From a checkpoint of a small mixture-of-experts model trained on Wikipedia: 51.7M parameters, 1 pick a token.
Below are experts of layer 5 (counted from 0) of a mixture-of-experts language model. Rows are named router (the router's row for the expert), up (a neuron's input weights, with its number) and show model dimensions 0-223. Each number is 500 + 40 x the weight over its row's rms, rounded and kept within 0 to 999. Numbers have three digits each.
Before each expert's rows: a language model's description of what the expert responds to. This comes from a sample of Wikipedia text that the model never trained on.

# expert 15
Description: Digits inside figures and number words like two, three, million, several, in times, counts, measurements and statistics.
router:491516468567419477430518457468522416400510456511522515511493531488530477416492444474528410459518412571498516446502509426541547495533482472458437509422492567472470501519481476545472528552479503501553486549468480464497551468485526542458444481478508545486469512506466445444448498497549536558520535461485581443558505493450521545515509513481529496527513469493533449501545532510470525464403465424495590530514506542518502495548490556519501541458469530521439510541572391495522453533574481560583614506451515543503527463457489511480517573513561491484524535507515470487476467506509507545484484461501506531548464506516514470486539523497505473489470489569450458557535577448505496428552
up1:481530616466569487548565523456438550441549539504521464494473482485536453565555541536534443459451524504491488540537532482482532426492470424558492546494518479471563531453542564504429523502535525461494486483513571511437585541482536536466626534558469488552512513529509474465505468573468486495439455455538545530490463461521533439489515462464454575584568459504398507503512477507508426499558517501438529458540489470492444489580524522490535464507479453579462562465464485502513499522526484527494543507550517487469474477526489544454502531457473480543496518507451478481545484560465540536470464481514492502571555510554473538490469517480516440482498544604525470450502494446520493496562
up2:462469542526459480462527531515520523513576477567500514521455492470532482466548465469525589540451496467476499491548502457509525489519508541423540449467521538491465535534527444554543590515445465422510521474424487451498454491572543437477462498508436489430441513451469419452528426528520505434499505482564576477534506490470493544472561446491493491491460445496505448514436573521426575472505498487451534449535537529482460472490482495410522505547472503470475537416457489490502467503416460493550507448577404511566547520562498509449460472451494496492552486443530448546459493529502555531506480371533501537486550490467515491519523531510487532519546505445493491498487519487511582538528
up3:496497482485415490572504450509483419525464542500540608568396490514503483507477531588463457449450467518520429504497512511487518504438476587479583453509472545461471520484500512513474494472485505495515450545557509509482494536542608474472563501486469508499556488633533493510519517527523537527494512503477573507476522548589518505487471552557464505550501477470505500514554496454525518461460370554449498505521534474476482519568444521516485504487452561473524508485488487493461468441527465538591437525538519502485500490493494533532508483491491527460528524432476528584505538554480579501455511465576444520566527561561474499506477540529483568458504520492550529443506544516499415543533
up4:498491576531489470443475556507480501545562503553541479450449449514529466468495448535478497537513479509548513471477511495538543534503505554541510491562463508512518458489462539493556493563473576499488422527516530484538535444477482415531460433523507462372558510538539487553523476576434431511515459559501491458485521508424510463510517424420487507468533502456469543489540509435435524466444441484459510573480540498545503542473526520487495490426535508532494421573503556482579502549556493463489501482523461549522518491460501523553525463459486406504513460473465528476516490549479530500428536485519495554426521470505466422460487545508468505422524457513538452541422462599481431509516
up5:501548453486527490452537456406461526485513546589540472511459484513489471521478520566496470577513439491481517441502418543528487496527530581490535530543509519548535522571510492522549530499474484540539516506472517373508477473603457454506474512478501492505485465533554433445484495483529594530460530445574567510420577489528539483553508429439492501539527520519528524541549516460543551519523504458444522493496530568459498468583536553514523545479478478508470481537482453475475556519529536538588525525562487475470517505490492515547574461515491468478512514507420512462493582462552555491466494504533463553596519492543457442493483528436527529467471463499582481514501459467543450439524
up6:497605458520485502535583557469527500474511497484512499560445476488536498583459464509489560501571456491481527494477459479485477480478533499479487566481487395490472543487475473448499423537437432518459473519484511519457468487558470486535520563486531456531553484486534457486421434527563506489488559548421405577490566497511487549441408485464518508544491535583571519476483452544488570471446471516481468510493417497495502463530468542502468486555531502496477506493535513507461473509563513525511501497484455514494459438418487519418507467550507518490484462489482512461434479507455499452473535427417514541520510500528488563478554475453570465502487490487505528644446543477570493502520
up7:503471428455470480521573447502490571468437446504487487511566437394561486508521540504472481512526487491510479530529563502488488496527485464374469458468462469485465486525523463506519516456459459496480524421464543507456544517531456503472519494540482544444583549479509444457476522546552523412522544474459474453493511485514516547495478493478416465476545474477546444506476491524444566465491459489448509475498502507543516488547526511543550496498380489541582507580513457482495492528452492481501479499505530504494457460496466511530429443520541539566410480502489498553572476508500469502505508452508511393512541537582471516464547571550505474596484429449519559461442503526474482412519
up8:513597513521427508521427539443521457577519491508596458483469544543455513446462505527502496534416469555470550501485495486514482509464431509502549520460589485542433538484479482442467497536497481479541525515476514475479494450471528519543476517520527578533470459453552462553519453449484458468474519455600506503506457442440459481488473495488493479501467459561481502560522488524464482579574509477504459529568515476546490485492545472581467460508467506530499505573529455490499602488468486493557468394499530487540537486521468506469516552504499502542480463485418448390533562452506489497525517497480521574505495531416533511465449565481410510424481507542516492545519432479534553516558
up9:583520486557529497486546496520471503512474514451519502489498433421510544581491494487526385536520432437429418558540399492473508485468552498558501532563538469444511446487469535506430576521553535507527511434537547548494489498461478474520468563525490494509502438487503506434493480545480514538460443453525479479483529512503512437516567509544594485454490502459502524522585476452518445462554442499439445524521518497437430518531485408566498506472509559545419547488492457516500535511506468466491501505584532540560489507451493510462472510497440531523588519507450524506544517485488495501540414515534490505542536584506513487459442534417480506569529511495463506476519555460498551488478
up10:459479522471480522455492459478508610446490422468532539532514465572513488451510450495486570575547443433511607387470493500542523577495554459474477468430540481493477473461506567517502517572489453576496487467488443493491499508474481419421536543488501464452495550533487561457407511509475485540491547529578498561482501503492519453550467483462501478495544511493476473527503546503524477532498510559509516527550456577536492548525523494516482502499503501578489509520545435520579467551487537465537573519504438467473498487503486469509525438495485504470496519389513478517468478474563534511514463572495473468500554501463457529517495549489472486442428519449485471418518472538581457528593
up11:440474517501460449458493506493437539513470491487475503529414480522528509448598530493421469452518419507492561511471572500446483511522559529485438509434453513481478469450497554562516516533554530596499521490528491511395469522441444517558470443551530465462526477515502568473443518447521459454538507455474466514448530493494541528475448503540490469451514471514502459539516505445476484505501464515476522591514382555471502478538471485517491500497460506483426475558520459513543496560520500515552452488515443435460521480541489547477553489482515479499509394560492560587479438463508523496505514460540467490488557558503585494455521591475503547476477448511507436520526505405524484505425
up12:517490519578525584435458510495512527482512576581505487477451453526469438527475514545525540557569525428546474496524430531550477491445472453544530505486533542532529483554613505547470472564445513561520537425462466507534488521454482517470567567535466521484485489485428524464472477498539443485494491415456489512505481518508497469507483478546473471552562519490433472531580469556469477519482485549542601475538499491508381512524579438473442509468455549513428520484504468508453509410547490390503449493534478438499478476527487493449489520442455471479534498512480532459537492525548522485491461546467490494509444528484486430482478460421472483468467475438470508526491455472510515426488
up13:537551484548534454494541491454577482414484529491515461494534467493493471496485488487499399513494483478502505540518573495507540476503584491503486569397384514553535492436540504568514487432495543506501601484472498492516526484488428444505450460438456495466522475507491437524429489450479561494510553494524498465574530489485599517537558549475497514473475477519538443500539429648505454488478499496489550483543502467453545549522399476519489497487527496512443445451603468474559487494442540512510536506479464558541490467485472512507474517525503492503484462498508457519504462530482538455504411481475556473521524539493556507487494497415508488546447463519560501515434527520428556522480
up14:472544464449539464515503517520474468513511509553580474500484549423470434498473493549555549470432433452519471525461478573532482489469456465454486500529452478491522493502414592514501423527496460517551478489468475509561493499550442464471447545508503454487508407508477466508484469455499481469455442549521472472566511485428479594473529392546537498483468524546524487461512500527462526541467435452479514481383554547519488525577476475533475440495486558556483461550492585431504481507458456498464552502447531475558496447512440512497539414486510508463464496536465479514520482586494475507513569459504470497478523401557483457487491509454537478480527559477535502601495527501531492502449

# expert 8
Description: Commas, semicolons and closing parentheses ending list items and names, as in Cooper, Lila or Yale Bowl, New Haven.
router:394535442428513502495460459555563463530511535515562539512488505515517509461483537578645570568551486507449474472531484530442477482518491516483460472481584517559495549471483468528475536517517503440536492534575511502501519518487507438525540447471492519489503446527558490530489479510453468469503532452519481564465533553508434502509477518526476513466491507518509518445481481510453562469470458525416531536525514411446507522541522515533462509556440535499458505471515595501486610540561483467546498504532472525465480554532514436469499428489407639473553516535462456535449507513448463482542469424468533506471509498533526477520471492542509502517508540436467589495456474515481519528452
up2:515516521447443574538479524548546497439555487495546417538518525500463519568455514442525576540487478461462391512552409497482508503511468511472516476560548483475473552531461634479485495512567478535432548570478469530473559557523428517548501486493484527544531497445476531540517475461484456497462438482575486517537527525523477476479496471494450524509413442526523518453508440502494472423466522484476453534462556471538525481493535392496445514495423491562463485474450476544471472450451456522508428497472521517408458503538497573505463493517539515512435478480544466503477523483425530506564536458533549484528495484527480482496550521515557568438495479447432523497467516485508471562509
up3:471492432443458522515500515540569478483497441517503463488493455474502573511483502545584489488549479424531484445570481542467371456533493477478482477532513481407428460512504500509492587519488500571503515553486477545486525584451536559511514537486496496524502535570562543524546538538433452468454514496521494552472443556442488501498442453456505562517431541494476498556510450463581489472426450457471504518475548517524521468517490488499512483418412536519474535525447470440476509476517530505476424466524473520457469474490469476471513463495479367428489483495525467573492483469422497540498498423514559494490549503566459479488486519476532473538481463500557470478508506494509415581502
up4:584529437440436577518471508507440521519574498494459501470498456509552485473485510508597524552454443479517490587556562512520551482535547469442487558524459490500461519572555394447539466548472462460499463491526499493539480529511513440445459458598430563496451430532515540496495520456552545515519476546534562452476488526409483525475432548452561541496495583507546517511540449462489517557411492498491515540556488577484453461549542493500479426464491491473473524556507571467515520546488488506525576473476491486503440460474572506550519478509469532500480484450498448497487490499543496513453517427558496515539438496516497471559446511524545531569507463473486555498485515504486464492466
up5:498449457553464514491528573591493508479535482502392557468473513535577544451526497561502439487485517467466511481513488522528542533465535496448512488551444479437429529557520490424502468506491504493520500459549560443461434500517491472444495479513414534457521462586471528523575460502477413462407487542471488524501493516468475505560572501485514433470502563538563573530525521478531425516460509503491576486440490485509574458494483489539512530500480595544438515420613515496484511493491508530517503489513467551474524574520471488437534457548530532517485477496503519512526519446442468498493480510528386510482480472486526531527426454527525465523559558418545483514516500499438524537503
up6:519520467513572538456496538471493516475460502565554552491506498427562561474544508572473521503613502464495509450528518545587514518430466479507596568473513494521481557478551443460480494474537460500549527481506574481569484456529447505530476473491515487484468522482559473483492489561449471544479480475463462491529480516450520547480515428522406474518537489523459484550612476545472517403520514475505499542479471511501371483486520463525459483535467565534507495486563486439460498563490462494529465525486589518473531476546487466571519493511438467590573527606510502492450492572447500474497464433566455551507544502506553514546512520490532502458471483462522537492533487465449481511506
up7:586507532506481591592462469538523472489523468555570452496496455534461525536464508577503523509447536478573481546505440520500490564482523488496549452483517529524484524414528538490591457540510536540470502519532455442491492573572478459486574501516557508480511456501521467531508516484510542495538546489533468452565476543469527508514480557486482574512514426517518465438506491499552533486486462418435425523494473511601528471452520500544505565511469531527467483456462583438423490505457471494463454427499549487456476456530533498498449457538528510507524491533553601499436464574481497575543544438528484595506484495527483485447431493573530476542501498543474533517522487513505456541520
up8:503466499489561532471519534438445549489501536491606488552463468515473510479477478525555589509506525461505502479530515528452407555557457553451419535522441515471555472579507453566565462499480538487441467502534468523521510527481522536511503495440462483500570542418470475538446504533443486528431473530392569429556492487499453476482555441486493498412535503476422524456503540515480500533515560507504499426495500473470460464507406464447452558573518526447487496527538580487494542525491421503558519500539441531470478541526460418437492509495458543502435456437491448489483496506456490512481477519512507501457492461506509491555469495466427533484513500525467541494462518506580539563526
up9:520457479520511551492519483533476485549479437474442528525446568505510530498512455532580498506487487541430439546510542516523521512521527604507595534498479506499491505478477429546518441543472451508431470501467466510548503504486440507489559458484488498515491453460555511468514479526551500543458540502483517519493537487401515497537510486488526496541499490476532513487525493547417554509549460534591570495581537508492472510537475552445527449530460439435419507467493552556549520461484500458460569457588556482492507546577489471472400481460467480543559433481441485470432533509517492469430488445595446485523585555491497530507445489453497500531423470480480502508489577498465474585489
up10:508602437445538533481548535530560511499501450563546539502450466475526523536443477510493528455498535483502515410503409534482559537504487527424585509455474504560483449508480524424528535480543434433546472456531495553522517532506507489479504443451548523453494546512458455574503536528532432518533535606496405476511499453443536528538478539553404494498536502460515529507521466510501540493506567580517533485499502468474473438575469526485493511492444511500619489548500489498419503555530522474478493464458522508509446508471485463517507509540507446528476532539503521462544463475445445553498475524521449546427532504517460536498483549466483535495457498550520499434509499613490439452554
up11:557546461420423485429471516440468572556497556480538527518506517479535522495483451557528547463465553532541483492536507515481553464498571484496516511484515475525482449556515518553469473524468482520533515557566479408491503552464465506495529505432413525553511538434563538472470514521448491446517517411533510533603495511472515514515546469492508541512528463545490561505503565502491434533543545496543570522485501501537437511512506472482515517489514532446471520517472535526539522541529429529514484479487481537461427447526469532465449511487540539616465441503538505544539449540475465548565576486479482452496496456493484469525485406580440438470577519506594457514459486482490425517432
up12:459473462531523456509450483530500545496496542541551451516533485463530431522469498545531552503501492560559449497438392516508482569449465461502488503387478561536469561521480509443579472524499494461538532531486545580455444443498509453546568536517480515584443490455518524479445465609501556530496470490489483504444555470530527499457464498554480512552427482461556539515479465546550482467446459508499508427507510471509535513518491431486523483542546514541513501516486513460514560552491480491526573417570437528552502497569563535487443528505459477481572518547558550515544524524486563526500479460529544465495442499546549510474507493516499481565476539470487511530550467496418549442422
up13:483514517519479519640496530428516515538497485466462516502511572491499591496497474461500517495508503503494420452527479528472580478447473497475488533437449470542541446458533491511497501485505467498528490507453494485544513506450533522493435488443468481533544486494568509560483566557506467455516552515541439468511502486463572511432445518474515556510520464556534490478357470499499479466447549571565521546515534424521510485517516539471529523524513545533528466527479463595585470525531487438427512446500479470484505522553437528526548474468496470499508424394506509501556493533486566488547466494491571530455507511502467424629510469514414486560507499538466516509528503553550488487519
up14:493536479482499475502510464529503547560517502551556569583530405513503482498510550551472526562499524476503456527490448492460505503530470475430508532445534458513407505466422563516414525486480531502509471509487558467479516548571498485535545531551624507567488482473553537446557545556547494509567569507508498441481560477547530454536513559536565533468550462456458514548555453577486519463526486510474481502536463520451467567499494472470487464469535498459550483428455542453541499440464484504492524546475493521428429492419501527469571503484498456482517425504402463426499481487474451494460502507518530556542572538511559515478526492501471464483523531465429546474486459529506562452509
up15:545489482447526472457542508484564413507529548519533547554587502566444559535465484435630459462456437465518460479461486559491380526446522466466528505538496471580558553534534490514479502468414489424474467477459511534540549524516436499458540409491430505451574496514509514563534456599507494500491473532463500534522546457499454461504495497488475549488465478560509485435539564522538550479455492489536451424535540524535528558577550460431518497506478546541541505482479502536462526530464529484505520499469522460446525512510542522477519507514484487439451494435485416467525490482534524545544501491501477494517517456510492542481439476478409470479591509510489502503523443528507523505528

# expert 1
Description: Field labels and values in infoboxes and taxoboxes before a colon, such as Location, Born, Kingdom, Order, Event, Total.
router:529466474520530484484491541491450562392549491430554482516482552518481511429496495457481501412455536430498501524527508432488482503488473440459577492497421582524475519490560526542556516474567447538568497465492568506482537468484542577534485509512470422513483494473592476444499464627505431406499511513500572464484539458483537410461434467515446493482490581520506474513462489513435500515505567485527444518476519458538464508514485504525469562526479486488512463528484479462434518553446487518549503453502491510513536508510537422512455509525582544477475465517519486486507470507487495477562472582579486456547510505462535461499500477521533568543501469542588479500484514532564463433500
up0:545511504466509501507571528508525495419560520455467488528431468450504472516449545593521562545486510539445488533494490501434502419544497456435496466544391474579444504521395488491533520445529503441499529526515500540470482494506476496479443533435527463474503432548509488475505481496522405502478484428440503585517452456503604569494426556478483528490499501509460514489546523582489522495528569530479485546529473517471559527486502449559537487489409490478565457527484458441535443530529505489462472539493515423471480468501523427448483462504486488500494597505473431488547462488538516582510433443519505490490524493509515447496480505497490494496471524521523541521515464479524463557380
up1:519544457475570494489492510525519511441544510486546528548464517525480518469532541521488463490478587490503454504557536562527492503563548472511524490463545485523476480505585524451513561492549503575542548524546527499439534470513479527472498459525498520534451427552552444442490501583476480438455490494548547524449478608499496472506519518383568477448512500495563530448544497515477490554496505534501518430456459423493484460518490502528505512524519498500517478565551495478492468555507536459420470480477472544519541462564412501531494508479566541530478578453510507455537434575516477568475468516517502481466554507489612527454580461451498505561484532555458531473559418500509560412528
up2:467447433418551487442472523441527510493487560458516568463491445452476485483499500555511484520516581457493466451494558521435512512532480537499577460423525419495524521537486450493511559468505518504466517487519573516465512557527458540453463502543467538573494479467515430461522465565522500400481503487549556506482477444488519490524514468459469526518574466558476531461457512531447512434535483455531470508481466465457558507531537511420585458548521522546549526561459432566459540514456559480458483518550552477432503494604532498476562477475532484491480517505547550432552501550465526532483485519530529461584551456461568459495518587516491514590538468529485516476503495462513461491474
up3:480484574539505478512517408467549472491533473506464490565504515502494385392548631411485525468486485537474509492544463440484475505530431507522504495526442543502518526520498548480561506468513496526520584535483524504506520544515414474507495470497506485483535470507499529517506555557537520508499461431571516450578483502463509559484423453514501482561561496524567544487533457473531482492446523479577569466521501406441538540458447478557437515454498544447486535576502446565491498542494549513547520515430447492499526558471477452541465468560537452475525507556478579516478493423503502426508426537511483532521483439491475505492456518436478500493472510422506478501485544513505469459504
up4:521501476485517541542488548498500486467528459511524557493543483477502421441533488531491472518471512512551453456481468425490429531484462486476525522477513547536589521559543448520480477509487450503493453496488497563456484571512532474445570473496549562510478450431485537511534571499501471500520446537443523466535506492516592510523554481485515410475505495454484554530520413510481443478433598547531565453471483464514501513525581491476465527536490478554496513460501478526512542489503473403494478526423575539445511520513550496435528482573513454501543519451511547492574531544477525510556401466532558500575452518498482528569536458544493518480420491465428560485520584590484480489542
up5:484455500495497469539549463497429527553478463508435506518427530480481564504499535546579460454535482521548544514524472501488475481509461425489555498580514512548482533449482502454449510501538483490465520388468477535536409504481509452502461540484594529535521420471537528507506579597516479460470494536463461495517468472504503575492548503501500510446576525466458500533512489504508453578552553434559525441446506547404455483473493523499532572552435554510551493448526580446470520465490493461482518512466444464564479450486445507529469472527467478470503473531484483511461513480579493480516457512600526465481500478519598551498464524494514518591521508499518480586487558522436546492490
up6:513515565555480465455484519427510470473496498480466554559521509580538518471536507502495547404457515476459537474525519442491532553509490548460483559456553533518475530505456438577466528501490568446557466494564495540489461515576537512498499511454509468554507432488592467432430439466467432534454433530565506524461478517480607544512506521484499486546536477501599424528554484466462554438527541529415455454516482518545430525427411519444440511497493523549519487554556466437466521503460474514472536496510439523476545375445511436497470505505460531507530489484465471458433495485506519497502524519493487475488504498488464504554538508498537500528516527526523534551497540524517518520581
up7:605526486511515515504531476530457460525493532560478492558446540533462446455584465530511497453450498508456474526515564531481527522527506404540439543466497539530526526509488502499493492486430459520485519446539515517519483523557532535487472459498485484591478456478454505559456524577544515423510442532480550406481458414499551457481482547480492486504494546500554540463501462473494526555522509489494601448418569556521491550535430491483459502520498559499520500410410462428534493538547454471574544498471549537512499475471452516429512468509526507522504561440518548467555570443497471517489501548516445551501485469521512488495470534435505452534520417509488569481603523539515508539516
up8:485551519491488471466518523539409558502506489594530529496494562587457551537523481516425479523485526492530464489566529486502423498531508503436493398486420393547467452448498471477543576438517513566475555439458487447483486545486527513557412480525447542500512518537511465493559462526468493454481529504436541464471487537529477460528458550480477510531490410536488552496440471505486527541487553439517426506544497524541482463590464506493507489502459535490500508489450506483407557488437510403493533538517432494425519471463487540489472506444513482523422553525533549518588503430551433501507475481526517498495507512528505409480520512453481480543449472488474463480482511546474479484546
up9:527501456449530467465491453563444510535529456471577523447443558449535518537586557532512538508459502607516498491440482513524471593503559517473564505464496558559441467504482568504507510522478426450486509466490476507480532599562458452532521498548550438557536456578515540529513425523479461476462517476507461564514518476494485514488445499499559456475438532475544523518412479497417430484517501514524514570504495456509539507534450487558485530461473579508537458533524463467588484548495554492528508516534507466501469466527561510434573557474497458463519464517580533502541515574508510580529558457508528461502547536516484452501522460500511511448461456469501451540483531450525490486434
up10:510457488416562479559450500477508498446536487577559502449503536540571600461505530453471513545545496469532498491470510497492485548515483498468482460542482498528512509484524507513510477525539479449478478487540495486503521534458497481447516544469469475432479487518509491437480461430462434428473525476510554463501535415527558568432509535490463520538488505451398433519505422613499558537477568451520520542512509499462517457504503444445517531473525460494541458542488545522504560521443549498510451479475580471464535375502520491512494555457498473589545505527472445497497540499470436500458450500461524550556492526528513505489488533440547484457519379453526560526462595443525472501474
up11:466546501571463534522460494408527472464512470465477559518400520486527509492589510494526496481499463546482504460520485466546466559624528531435541423455509545455554500534525511531481557504499499520557500550520542487482479472475436543511458460541478479475493434450497527521492518498474565498555465508589516509443519539533463480470508558560540508501533565459519520543537492503428481430476468538524534480528480523548525528500482477528515520519492535535484480543516492443519460486523504554517538428455423414462554434494403537453440544483548500438564523563424403493523508484522539480519522466507497546512546408572546499511496556540493508462541504449463418497469518485512419505486
up12:462483610510538452541503517473508472493418524476501524538518510458538519481503510455545488528454492442517499510535498468535437414512545585490559471502456490458450568492553457496452571564437527609475540499508396469481505459406511473553543461436500529545491440524461464464473526522467487495467514466542533452551424505542559435494448477451472489478536470482499475494479461556505477523482422509537490559454480470538438495506540402534486510530374505459528518548449474441458502499438465474537511541499447512501458512496542425523520498521486512482443482484503536456458501563496536460533462544493490499492556534533533459535471574581563500465451506433472515475515533498486455527485
up13:451485510531476519487547518490527530503491494558571540548481515433463523412434556494473521511467593503636459577517474549567523497456514487548522553521468517483467488518481510515512444507543504456465420526473518538551427564473436471549528428507520518525499470499516518436452545591473459476583496509471517506524498506450510519474482507468466490517444486538481525511496504479528481488510492442497404550504554422512469524545545448558529537520502487524483573488533586491418507503420531539539484498459475589536527465462513484434512489435438529554484531563497490499531440508513499460467465539556471437462576479486542403454491509498551466501469513487523534489556537509484571550499

# expert 2
Description: Coordinating words like and, or, as, but, who, which after commas or nouns in lists, plus sentence-start It.
router:546532490484526548442463572525454503461471432455520430463447379450451477545461618452428507539548462505456502544473478576496481469508516543473481501513499523485519546508454527525538528471539539460470507526514512529525460429495475509518521485449512494513503456492558502542521479505445457513492477536540582497493517515487450455520567500476500467552530493467527471546492542491434404512480523470457467494459524493514567453561514555459557453510522538485502472410514501426450556473535504494555534452567529511409505463545497460484554443538460526474479470539535406458486501547455544423524495457439463475468517499426505442552499581462503545552573509469525468476506419478473505494471
up1:525495481540493502515483503483488572523423402574473482558441515405504485563527456371447559517507494532521482498520514534511530482479433529466528533516461502481525438424491493453516520451534461452507510455516513530499513505511520509529521534454482543512511456532505508490549515519484507545428520512476476512543470480455544545507503463544482470570514455503519496498450547510546520406530586528506588534516482500480585528471480497507471518485545532435531551548436457522542523428487480525459515557514522527487457525560534510522480502445478518473429502371461478552537499511411488500491473486466422484464522466491443539550412586538501551609500542542441458478446548487471507459520
up2:511463520446483451557436496538522545542501503498477498517543484481494494470557507502603474522451504565490472550532490519491450529615580561446559466533502496536498540444457450553524514519472518461555527516469524551436518422414472460450472539397471469442484568446471520489460417529537514526463461526508577512389503455473496511490501499505529458484517534464564577530514515572540519472528487448452486496537553471505438525447506437495538391489493551464588445504505476458540514553473497498534484482434540490443496488467517527499503507503445534511574474514479481454544472525433533471464430490536537541541523460496460475524489494419581509493560518521475539466504488512482513524512
up3:561488465498464428541567535433521488465589551479519544459501455498526525510530497517561480541552488433558449583497523509508510438531541506440449536410447494446477476515562501460494487509574489480471515566519502517504447565521525514475482462576444526389483513524525487476502452495505525488541483573496492481495496491480429549489530567489491457501570504494568547520527542498479487468489536462513470489493512471540476525516562464442551465512545502489523486513543546494455531511483518420551557508472440472456506458475506546574516490502570501618503456489560475543529429538588476499507560456493544442543493463484506407533516524525547525433502429558537522461537428534503442447502
up4:482498490441606567449489562477485480446573572487476531502494519485462527492491505474603549514441532435502445487585508523493450535477433541496522472506505503490493502480539537461540508467465562471463551535501534518505532495513500470520544471476521499486496485543529542497449479561466563424514531552483538542481443532531480542529527499466494486507483539489506510550578543486475454521455548519483591475497532448436494481576462578467555464555488513507545546502526472522469480440546514488520470532542519495459423478509555482487462595495516485502476471524515469465537487456426498426552527524505543530424397468536414498480484543521564499534539468479544533402475391560441543480544
up5:431467492499464504508484518532482481498479463465514506379475427512478486528499520499515415559471495505505468457442398486543509531472454453534550471534503463618543470505517489544429489477479492515525563544445439495473541507501471500476549463460512468574522426438516439531532535399473530525475472466488519475500472470545489530512525531510518595535442530447540445558477483510485410519508407502417465509535540530592488439491537455454476480536562476503498533442506473500489421490556506524478531460553451533522528505535537468536439489475481510412512498429474454468503449537465531544493520502525520465471494451501464408454446524449493462479461490500499447442505463506499524487589
up6:477542520405536484531524468504476493490522543481566578517480485435490513496495491444446482526479463488549469513527444486556480490493479477480411436503423497483483453496438575489478528583527478516478466584517483543553539511506505445579470552502522497392512480476487540506441501490496445530545541498421552536458548441559493486508446493506557528518471491482520463492496539494482505522454504511544537503528501445513467420520536498442461544527462459524480446514514488456473466511549444382495442516467516468441517451565496517533478455527548507481482511400404548499500525509572496543567508512519494584453478496454469561493483548395464417524469501513442557552559504468515463522478
up7:477462480430511568515426452485544425519469420447511490534483517517540518485519459499516493550574510500469479478533467475522448562481494543471417490574513481467487556554498470492523496520511513478528523523477513514490546539472466441524512531441479538493534481430521397496504507432537507541535482466470481534562525481482492456510419473434526494474497498547522539501525496521494415417442447497505543488505465526494611448489495475419481500444521473514517600495529482503540446473570495473494445490525481432482499570544506449565469540547525501422555485375466503501495498495428536555504487505516512458520506512503505587497517472430476539494393511455495536549583442541487436467536
up8:508522505491484459531564500532429506485566511553423517477447480558530499431481472459537499506529426471553510438525491382516542521524496492432498496491449548486539476566544519556539493468518447503541500545501560501478513488474497483520463484502487482475485497509621606497535460526431506559477471485493436445483425498432426502466523516505410463466538494405522467493494435518506514414478546464505526470500513511435495460476452531379488497560549505499545502469451520451482582526417501492491527529541457559458479431468502499487510459473505429463438512508424418459518561495508495558530519493445535547507455502507489523483494490464523482483497495466585528487505548466524490437539
up9:390445544579563517453452404580499472462479438400471494502544474540484536557521525540445479539513538612503442518537467482481474450518559434537470553498470508524447441495431496479425483448509575464554537483445547510511499542507442526511430516481549492533527479518445528527517454420463501511507481439472531472481535507492460496504514510491543494461496455566501502522540488506440495505470529471473436462455502541552429518527515453487481468573464488483471476452541486500516533468527543534538505487507507471483461452490403472512564565416436537534515487537469448502539549412487482521462474516458503472518527454494604495541506508542419501507512470466490549512447501541505539536500
up10:456409459440476543515504480439546395478466569498513469529446518510521533521469552529473490584500474439450534488451489482493510518460489528558521479560444518548470555558490455530487510539508496530497482483415508464408496510488453467520481529469581540504404444490512546501455505466431483503475506550511539537461493502457512496488483531498475519518522447510491556510452543535485487514420454433552486499493494490489512467461524439524625540543446560534434499380525516508470554535504519482495492458467508470530536449489564502532440454481413489508472509526465431494506570530480555464473477517531543579506517560526469523512418445445563515474438508470502529527435424506459488495457
up11:520516549397512432533531492535536457489518468563495453483507503498465605499547505532501409494489505477482463512489460465543504533452482534480598443492494508485445486472438525453477499441574491459512521585413549460438549494520517561447581485487477524594536525458532545417529494531527425497516522524450513473447527446497544545532536545479404520453518530510547526510468499484529438486460505518574503465468494495465492569540512486504508463517499546526479451504566488438490496461488524498517445498497545537453481570499546513481507471422516483545539459550535462472519470465472541565558497511491534490473495506528487586477434489441525486488573569464529502510459546585494400454535
up12:461540582474544465465455551433505500483542520500477597544530454465487489523436524434452501512492540504558462476478540517493497501470479474470465481500453507499526525542565533470548551500489540426475612452508440475512436479560440477469506538541577534484537503544519481500448503514557516573555576505556496511520492555471546451495564510462550499525546462497454440547556524478445481477497518536535467473555448573470479564489531468532471453492542435448482484431485577497435458482508544471483526483574446521504514452513521521516490458496501453501553467436534447475499425558507536505526547534517483501505465566443452391495529461499491559548513510460506539468528415458480438560533
up13:475631489483492447500476444514535566530456479529407543511532474504488526490493523543512534544528551485530498566475496532510500505578483550499523550486502467527510449405437528502517586518555536485560473425520470475422460512549558450497540478558447458548550561563514482491516480502548413506512445464484502508553536534499444499483513555488526470582544512469489477496498508544506476500545487484538480569539529521492521483521478453408427493508445512471547465565507505471487476495441555476377496494503489509516428583461540440496509497499516552572515456548491555538501490496552454517503416481496471554489497531509482560513463526475518592502474458597482475436526473508543502476448
up14:530497403516458504375468503549557453490532455525474379433511482548519479450549507481452514469493461512559507505518522429518554587503506507596520532539533571503448456532496480516427480501538483525482510520551494452496552527479427544491452488570482505449507502505449455561515554458545509515486555506455518522487444494550509516500548536527423537545549554535537448465490495598483528480557511479531443514481472578459570524503533451459500514440528522493469478469492476511508493474526563522481476554495534491465492476527456551556550450523564516513460438485507489497532489431537507408496511477475516540432496508477497454549490554457476504508480500517471577462556441578437567542516